config.yaml
hidden_size: 192
n_experts: 256
d_expert: 48
routed_scale: 1.0
balance_bias: true
optimizer: "soap_variant"
learning_rate: 0.00291
beta1: 0.95
train_tokens: 454500000
Below are experts of layer 5 (counted from 0) of a mixture-of-experts language model. Rows are named router (the router's row for the expert), up (a neuron's input weights, with its number) and show model dimensions 0-191. Each number is 128 + 32 x the weight over its row's rms, rounded and kept within 0 to 255. Numbers have three digits each.
After each expert's rows: a language model's description of what the expert responds to. This comes from a sample of Wikipedia text that the model never trained on.

# expert 24
router:094176145147098103101181109138162185128177064187113109107120158120106147069077104159138165154152174109131131118129155170125138181124169086087097090104130116111119145163098137144135090155119120123172095128113117134041113095106187122151147090128163132108153113082116127110151123087145057189110118137113164111126045100107133061124152068079154119116169116170109144128194095105078138120128151068121122101102132157157112178202121064112153131094176112110117145087124140121118116159139178122149146100144108116126186140054194171098135187076154145120145073093099123085115120110138090089
up4:077097111122148153104087104116127115207081141159098075110109086195157196111111095208166115171072150141086118176076093131134141168143126123105130135111124126171174128168105142134143160120157190101123062157161142139121087139147131118136083101143111107081163100131102158107129145161123149133157084105139169075169154182144151094161111124138106129102150129138083137135104073093111110100160099140097143089137165127117180169115084149127140105115087173150114082066053108182143127136171147141171083142129140066135101072100110108066129129146187167062145106096175142065125108176118098156
Inner vowel and syllable pieces of split words, as in co-e-fficient, red-e-em, c-is, plus comparatives and negators like more, less, rather, non.

# expert 60
router:122159135133114135072181068133161124150134085156164082077109143128140061133117132147187138182188174132142117107130155159166073170166165109102160087154125119107122093120140128134122110165096148156194128156115127136122118082163142130161096136186092105086146113093075184089182194079117088182154143112133110065132136113059127124088098099101163122106176107124134144121145075163087152166124152126129086192110110172146149146209159108077133154087154142097095140090124109133088167093125142147118201082138145128129188088138130134105068186127177201098151110102122129092123118105114129109
up0:149134123076136135186085117147098105104108111113145170113177156098085131130176143147125196181128147143109127165158131064118125127106121180126135097064075145118077092183170097118062201071109156087116114165107116151126095139113135106153110091162129110169139114164063123139120126153082125154159128070183111113126100108103152140159110116148159124132123147125132107108096127100065171180160099059164086129139121180107115165145159112134117092078109117176136164205087149077134232130133094131096133098152155184211169119154123125170139065138172116136119099158135125158102129138162167105
Line breaks and ends of wiki headings and list words, such as Albums, See also, Notable people, plural endings before ==.

# expert 1
router:067155117132128121066135082136159118104158109151128058145105132108158118107115123136145194163168136134201097096166161205130090176164185123129131083116105100110113094123109157118099144203120096173175111133128131145089166086118144104127116106151071147108137121121091213036163177114048088142117121134093116116139110114057113119085088096073132122152168098147092140165148111127120124154112148120156106188105101148133148165155144126120120176071159140138092146074127108097082169103129140178116170114176157097108147117117139140095078181108189173061167130131098097118150115092114123101
up1:112164098137153095096148143083125146115147138090129079094107153130145157124136178132149124118103099136138117143127157201157134156086185081130190151112143145096165094149084113194090147117101150142161128153099091090141094103033123118110108184136141165160113166148073120097064131105108128153105127149120097180147100147070160112066129099138109187167153163174072143136178195172127157141130139163160073132151150162088189098078069148118132169136101152109136146091123091121129130138122082205102106148129180088115117048113091107143162124079134077078129080092083101122132117117165165145
Markup tokens in tables and section headings, such as row-ending pipes, newlines, ===, and the opening parenthesis after team names.

# expert 7
router:117153141099175140080186138135116118092188101144088126133132129100118107076100061123119113185165143165156101104129122131157065169163134069092143129129148096111131064188134152120197129167077087152177102174114115126127146097123154114138164094145071141128138120101105142108136199136093137171148157126107163135151144151087132109125080041079149077157151118208136176133143125122104163162105102084191065116094103161152110159151161109136143115083154122124112131109172130114135183155108165127080181135156116131138150125114093148122122156109124138057170106100111116111154009075098105108
up1:063165086176119072092142108156131138089170223097167144146150135129135115112157143121139117134122140181141165114145168165124135124129064126066119122154110165110174146188177126117175123174157099125137107184116095156093053103101085121130154191130152169108188064163143144116135169140156114130135119118122088100155102083120132097099149088109151134083112170165102147117164110138119136164125144101147095083098093131128130142152107116186113108115138161140142074117158147100161144136146124087071160082076169126121166091150138118132119161176211094092155134147121081122177180171126225059
Capital letters opening a name piece, mostly B and also A, G, M, in place and person names, e.g. Bakersfield, Boundary, Darrell.

# expert 32
router:143131109092193103077183152156119118134151127145135118123076149099152119067128113109114117166135139193171124098149137099123100183182194051022112112110145102177131121133101141129169124155119136190116157155122078174120125115078131080153143080159127164113163136095124144108187165107090092143113164143122181086115113100072102121083109098101122126147165141170088117136158085172118170193140153116193125129115068183145144161151157079091180184114134093120074145082176095111089136126140143152100141116130153146188116112110100146139101144122147126102148136106055134113091132062120074128
up4:085093152125079126129120115083147129124139109143100061099174115093138098106156114069069154102112123099092204112055174122132169104181157070105145166136112088136103122103155152114145152140101110202077150106162086108134134166125083154069110101133163074090110160116163125123106187114145133145120158093162076091130172150126166135115091127147144182127088161146112032183116101145163116125185102113142117125125098132143130100166101153160108106111138218085087172162186161144129180142135141167096153083102166114141145076101125135138147112120137131126121135041149155122133116157167160059
Line breaks and leading dashes in infobox-style key–value lists, such as Preceded by, Died:, Genre:, District created.

# expert 21
router:151143133128131142082162099156115127126207081176061052071109143120179099102114124119118136134185189128142092118150133155185149160142150073105123050136137090149125119149126095058150106139110130213180101150093074146079175111109138122182132103122086156101190146137129152113181181099148093145143109131122130115136117113071075098167125106097132155160154098138114137167146081157104125110060164139147131103120088118154127157161144089129141162103174137141082131084162111164103139102122137157111152147103137106103180103096120110117090163073153228113145114111076091072081113105114080113
up8:168125116124113107130185100205192147131147076159212174141102083086067131085137164123156144085140147100068180109169112124151171136171117159141112137112060148140128129108130104077154179092140109066127082098160081112099154146152119146164108121153105111172145122117101163148199086077113159101137093118085134098119102163109128113163163131110149182141070139134126160150133104161138094123136091088101143143105088131159103110111126125207130129140157129143137131042116120083074138176114120168142121205110109103146121131092107132185124093098098111158121196131154079180128141101130080062
Digits, spaces and pipes in statistics tables, and column headers like Apps, Goals, Release, Episode.

# expert 13
router:096184135098150103108173135172122181128158094122102131087121160081170118126093112112118122180168124129120077128194133137147104138159177075117108119147149106063127088146145119125151120124098097164176101171081101166133152084147156133162153098128112147143162128125137120116157141131042070174148137125111129141144149149109111108132078083078183118173148142198100153174131114141076144153095189093226086154121109155129151141132147123131180142121169091123115143108157113133135234109162141144097126126164144130171133112058106144117113177121154154038172109057115112119104094063083113107
up1:187177117140122119130172068162072114113145129074098122095085160100124171123135121126128106158131118103049141131208130103112118102124138119178079150108097098068136090077176173157133133130133108162110128144085068132143123065082131103163161119158149104109137091162170146111129066165075097172138142099155108141121119125105137092093090125085120170161073096124093173097090192098113170127125157118191077091159167161127146109085123151091164141105116114095185127087173124185105155164174090104089174158109139099132155110057141069122131174161137123146199095106164106125098131124131140082
Capital letters opening a personal name, mainly in Indian and other non-English names in cast or credit lists, e.g. M. A. Mani, Mika, Baiju.

# expert 15
router:082198119152118112119149109166171182167097107161127088114108141115119125110084137138143115165140156132150093104138174161136101164182123139055165117141131102081125057124132139149165114158104108123187145126092123120098138125106146093178116098148131113101182159129106106050176156087139074145117106114132109102138027110097140102140135096103172099150145093127082144141164051157083149138107152097167108186127112194175136126173121091106177121112136123068136189052127098166087161110189144157104148048171102122124180124129120167112117139112170155118171114094116121075100087130126124071
up4:108153127136145070142138070116120115050083157156096138158178126028105120164112153163131152154181133122095142168154131109083141099117079144175119093151162143138068115172126110086110161174168135109097117110177088083127132114059149130182179114092131114140193143121135137136141083138140116137117080110107154103150167095044153127114108129099138198099126134117146100117172116159106158109150145091186130113163163118099104125118134186134158064097124175143170104136159142153072166077117081068144149155136089155092114116052178169095137072098121094138177103100101173124129083155131115112
Final endings ending in s, such as plural -s and Greek/Latin-style -os, -is, -us, as in Ipsos, Andes, Markus.

# expert 53
router:093188140076168135119182088171140120092184084172138107101103148084118073111111116125182122141194149149117089106184176178180096160146162079135140090113163084101146091159116147124167149188104114168195109189108113125102157109070154120169147117112166136078133169094107153102139179121142093142114138121126126140132081138130111101106117152100185113164144112135112197152171085179116156189117148133119132151085086138155149193150158086110162146136143104101130162109119119131144181145173177157129153066170215131137128110131122183115064133133153167092126126092075132125089131078102108102
up0:100189109187126135123113104149145063114082130121112041170160188127095148129138145139132094135119057131168117130078097053090131082142151062148170095086142119149113098127165098141134165146137166096134193128102130182132104158135103173187150130081098177144168118136129137152111125149155106153118111109164115103153125123122062148167168157113185165132145190118155127085125106156107136089084173124131113161084215156172189099082133102091092065138153100156122128104167172101176175160162106132129126122092153150093131135105134103160122104104188175122131141141148143137143138072176108065
and, or, & and commas joining list items or clauses, as in Kiev, Chernigov and Poltava or Bebop & Rocksteady.

# expert 50
router:045159143128149143122127074172130158086167136210105116114075178059165099132119080116153129145169171161140126115188159153167111161135184069104163109129135086157147093137122089068134149141097116132193111132108112190082143094133136096136131115121125149104157127081103139140135168090123105126147121121090185124208118149099076090137123104114152121149141089122106143170148116160115143143117114046192135126107067160160136148206152089096123143073179082094100145119131132116093174071161131160114113151112154076120118097067124175127033127138101137112150101092114099116093145142102138131
up0:076092082088150151059136066113140151130154127179130105118112115064171154092121148109136103089095177136105186161204128143136121109122164099123125138117116132195129105120123194155058149099111142091132083100151118137115137130117149104128124116183155116096117077093153167154162131159137124119105140098083182166161133213066140148119117118165157127082176117127136139167138159171098124119110107093138150084127108147110109056076170112162216105079152167138131107120125128087127156137141119140139052149152068133062120096105129176119111123110126106150169186108091163143084151094210106167
Accented letters and non-Latin byte pieces inside Czech, Polish, Cyrillic, Thai or Devanagari words, such as Česká, Łomianki.

# expert 27
router:113134141080131124122144083171119174088134103149089115080101199108172084111059063123147116111150135150187122073144131161180126108156136070066155135089135049146136112136100121087168098144092145160180130149117115152118169073131130112171174084130150119110136129097162148119183158096090125157169131206115128129142130120111112109114078091064140071129175121154100128152157083095109150154075134109114124152083128117138165182155136122063143151095138132078032125119114083123126179111147134172081127123140116126141149113119139168112066127103152169119205127108108098087115095081106102064
up1:084127138122146104052171162076123089165100128100129098101063126126087163114142175159168122138086149130184122111117128143105080141197138123156096132110111155142160151074109118138121153129110165107167152094131186102117146122070149170128071133132157167182157089204161161139111126141107138140157169134122189136080098183145153124118067134127125155073144177129143172168117124103145113141159144152065072153143070080116103104162113145082140102106201173099154104138089127125128175057124126104143155133130054164133108137139132128146147164128121170081122168126037137115063194157148095129
First piece of a capitalized name or term split into pieces, such as Tyson, Fabry, Yamakasa, Hatfield.

# expert 54
router:114173112131164088119096097147113177122178085183131096080117119105124087114118129103138113141150160139174102078105131128164079149136123127099122087128130078142153109145128138088156057191092153160142117160126141150103183049143169052150110061120100132097143128107163186109183121086100106149129170139096135123137111164100081116131112114096172146164170098134115140157099083156095132154075146112150074183093074150122148114186156080164106116041203147112104188106124137116135133145144175139146168089119123123128191139159129134097104166080134177115171127108078127062126119053103107112
up0:104113146114102173112116148164141168156092092206180086154118146078140131118186154082112078159129153066108125095127148172091176100123136095095075090139141116096150129166085184141154120114148113081106146230125177095083139147148176107219170153113169124171145116141059071131177040109143155130098104137104121132111116125047164149150103159150147119123135137162120143143121154207148094099127095146102119138123090108150108145172099110146097131099121095093107138137143102123153131151072124098122123100186153103089101160078041175136116124149138136156084123140135163146112095119168146141
Pronouns there and it, and object pronouns them and him, as subjects or sentence-final, as in There are, seen there., it quickly spread.

# expert 45
router:092171097101148100111149103191096152113170112166115101129127147085131071124142106114111169138196133110183067120164158126135162184140134086102130114133203109131156101195112136142168124129088127139165078132112105156023149071117168109141146144121117146107161106095135156097167174094081086154104153169111187106152119124056154073129121085077197095182177113164138144112169131112092125164090165079148135144145135164157116154157186113116182118065142077118107136118145115108122177157119177106134079112140120104107133118062167187111086186115126136101136120100118102124127139081107111102
up0:132129146134096149129173143142149150144136145195174130155125116075137206156160092132110106185094071098131169178219149043115133141068063162118124126140114154086135144150135164070138124109190090135177052132094105129063146103107140120115149144177078175078165161099107130140162125111101153166127180187113131144072111103155058145157142138105151093202172100130131132140111147085128110106094162091104063089152122167154110196159095142106113117045176071143135139159169086149119132119120108119126103105132134127129128167109162103129121094120116104138127116143172148123154160111161117127
Single capital letters or short capitalized pieces opening names, such as Z in Zoos, K, X, Hi in Hiroyuki.

# expert 49
router:102143131089112117126131094163163171103127059154132118113099165100136106143079079131127153151170167137146074107144149143168119134153171129097144134138175095087136074140131083135197127163098160164144115157105142159106182081117137106134149056145121124131180147099160169140194140119116099169115149149126124097180087151054088114118074078081153111139194098168131142173162078112117163162066151073161075146138111125116108157187162115097125156113167145032083141096112086124129153171155141145108121143125104091153121117111125169119096182118127163093207107115103141080129128081102073068
up1:076133185120107137139149178140105170088104151134138092095166217087185106142168087155070096160099074127087122097192168065150128167082202125052145188180143152140147126123101141118116125156067180125121108149137143090158129178112093154143104105154130095117120117155149162149087127172161142143103187126172118165134095146086092146146131094116075123144147134165167151140154114090153102142103122112100117150123103082139183131171152122122082168120112081153119070136168135126148086098094105084159084159184162143099119184107158135100161102179144138168114116116096163081117194116100089101
Direction words and name parts within place names, e.g. New South Wales, West, Kingsbury; also °N coordinates and the suffix -shire.

# expert 19
router:095154148087174156123182091202161114094192083156127105081125177079141105112121122128186138159184148189110081112143184183170097171149145102126141101139149041118115097165151141108170089169103126156164124166136118151100174099082139116177136084136151172090131141089105172118127152145130092163125122116101145151144068153111083118122116118103150133169132079141125183149184092164134175139118168129119129126082110140160150184149171084078186179130161087093115173104146139126159151157131143158115144067130194135149186099109170157107066131123159157100139136108070131139086149095124087141
up0:086157123067142119073154121125162081100108177132163097120176104135121185166087075101150117182105111152117159137156134196137084077130100168120046115115111153098088090141160139136105110203182100137152087085090093139149096150154193124114044094143116109131142106152063100098201148164104115084116127135115128168130142115101159111123110122173128071121122123117161164144140138133172170104156113119090097099064155143152161155098226156125121123114130140131107116164100190101169169106165062138126135112139166114155128136178148121060106122168137161106136137100138060146170146109171118124
Mostly "and", plus or, with, &, nor, joining words or names, e.g. Bosnia and Herzegovina, Hispanic or Latino, Science and Technology.

# expert 42
router:047161168104127133131153081192157129110122129146080123088100144079173073137114095105131152140171151158103116101182134126134129149130186093119173093135118118146158126121083065077154148143106147185149088211135080165089133097155116105103105129132167161134165149080072182103165134100114111140109130126094212108175105152116068096122062106088113147129132090168075161158136110150123136152103136082123140137101070169149122165173160105079109133104171103099088131079148076120135166168174178102105120134101136072119150135059135124086094151106165124085142139096065096087138135123087138104
up0:171155124175136133093154149087118146116130099088098108118138174114102127115146126123150140132154168085089131128135075129136092115151135099134156119161114118135172167159187123129150114138120125095117223138208169157137111076116119157042123110108143151083151125159105144051088102151088124166140058161073136193136102144159133123127104090108170171182138153163087165103170142104140115126098043106119098143158169117184076158121099098144109057125034101139103141093117189120139102151160102094117107109098094109131100158114119162133118113139179106122163079118103095077160109074206141141
Raw byte fragments of Thai, Japanese, Chinese, Cyrillic and accented characters, mostly inside non-English names, titles or glosses within English text.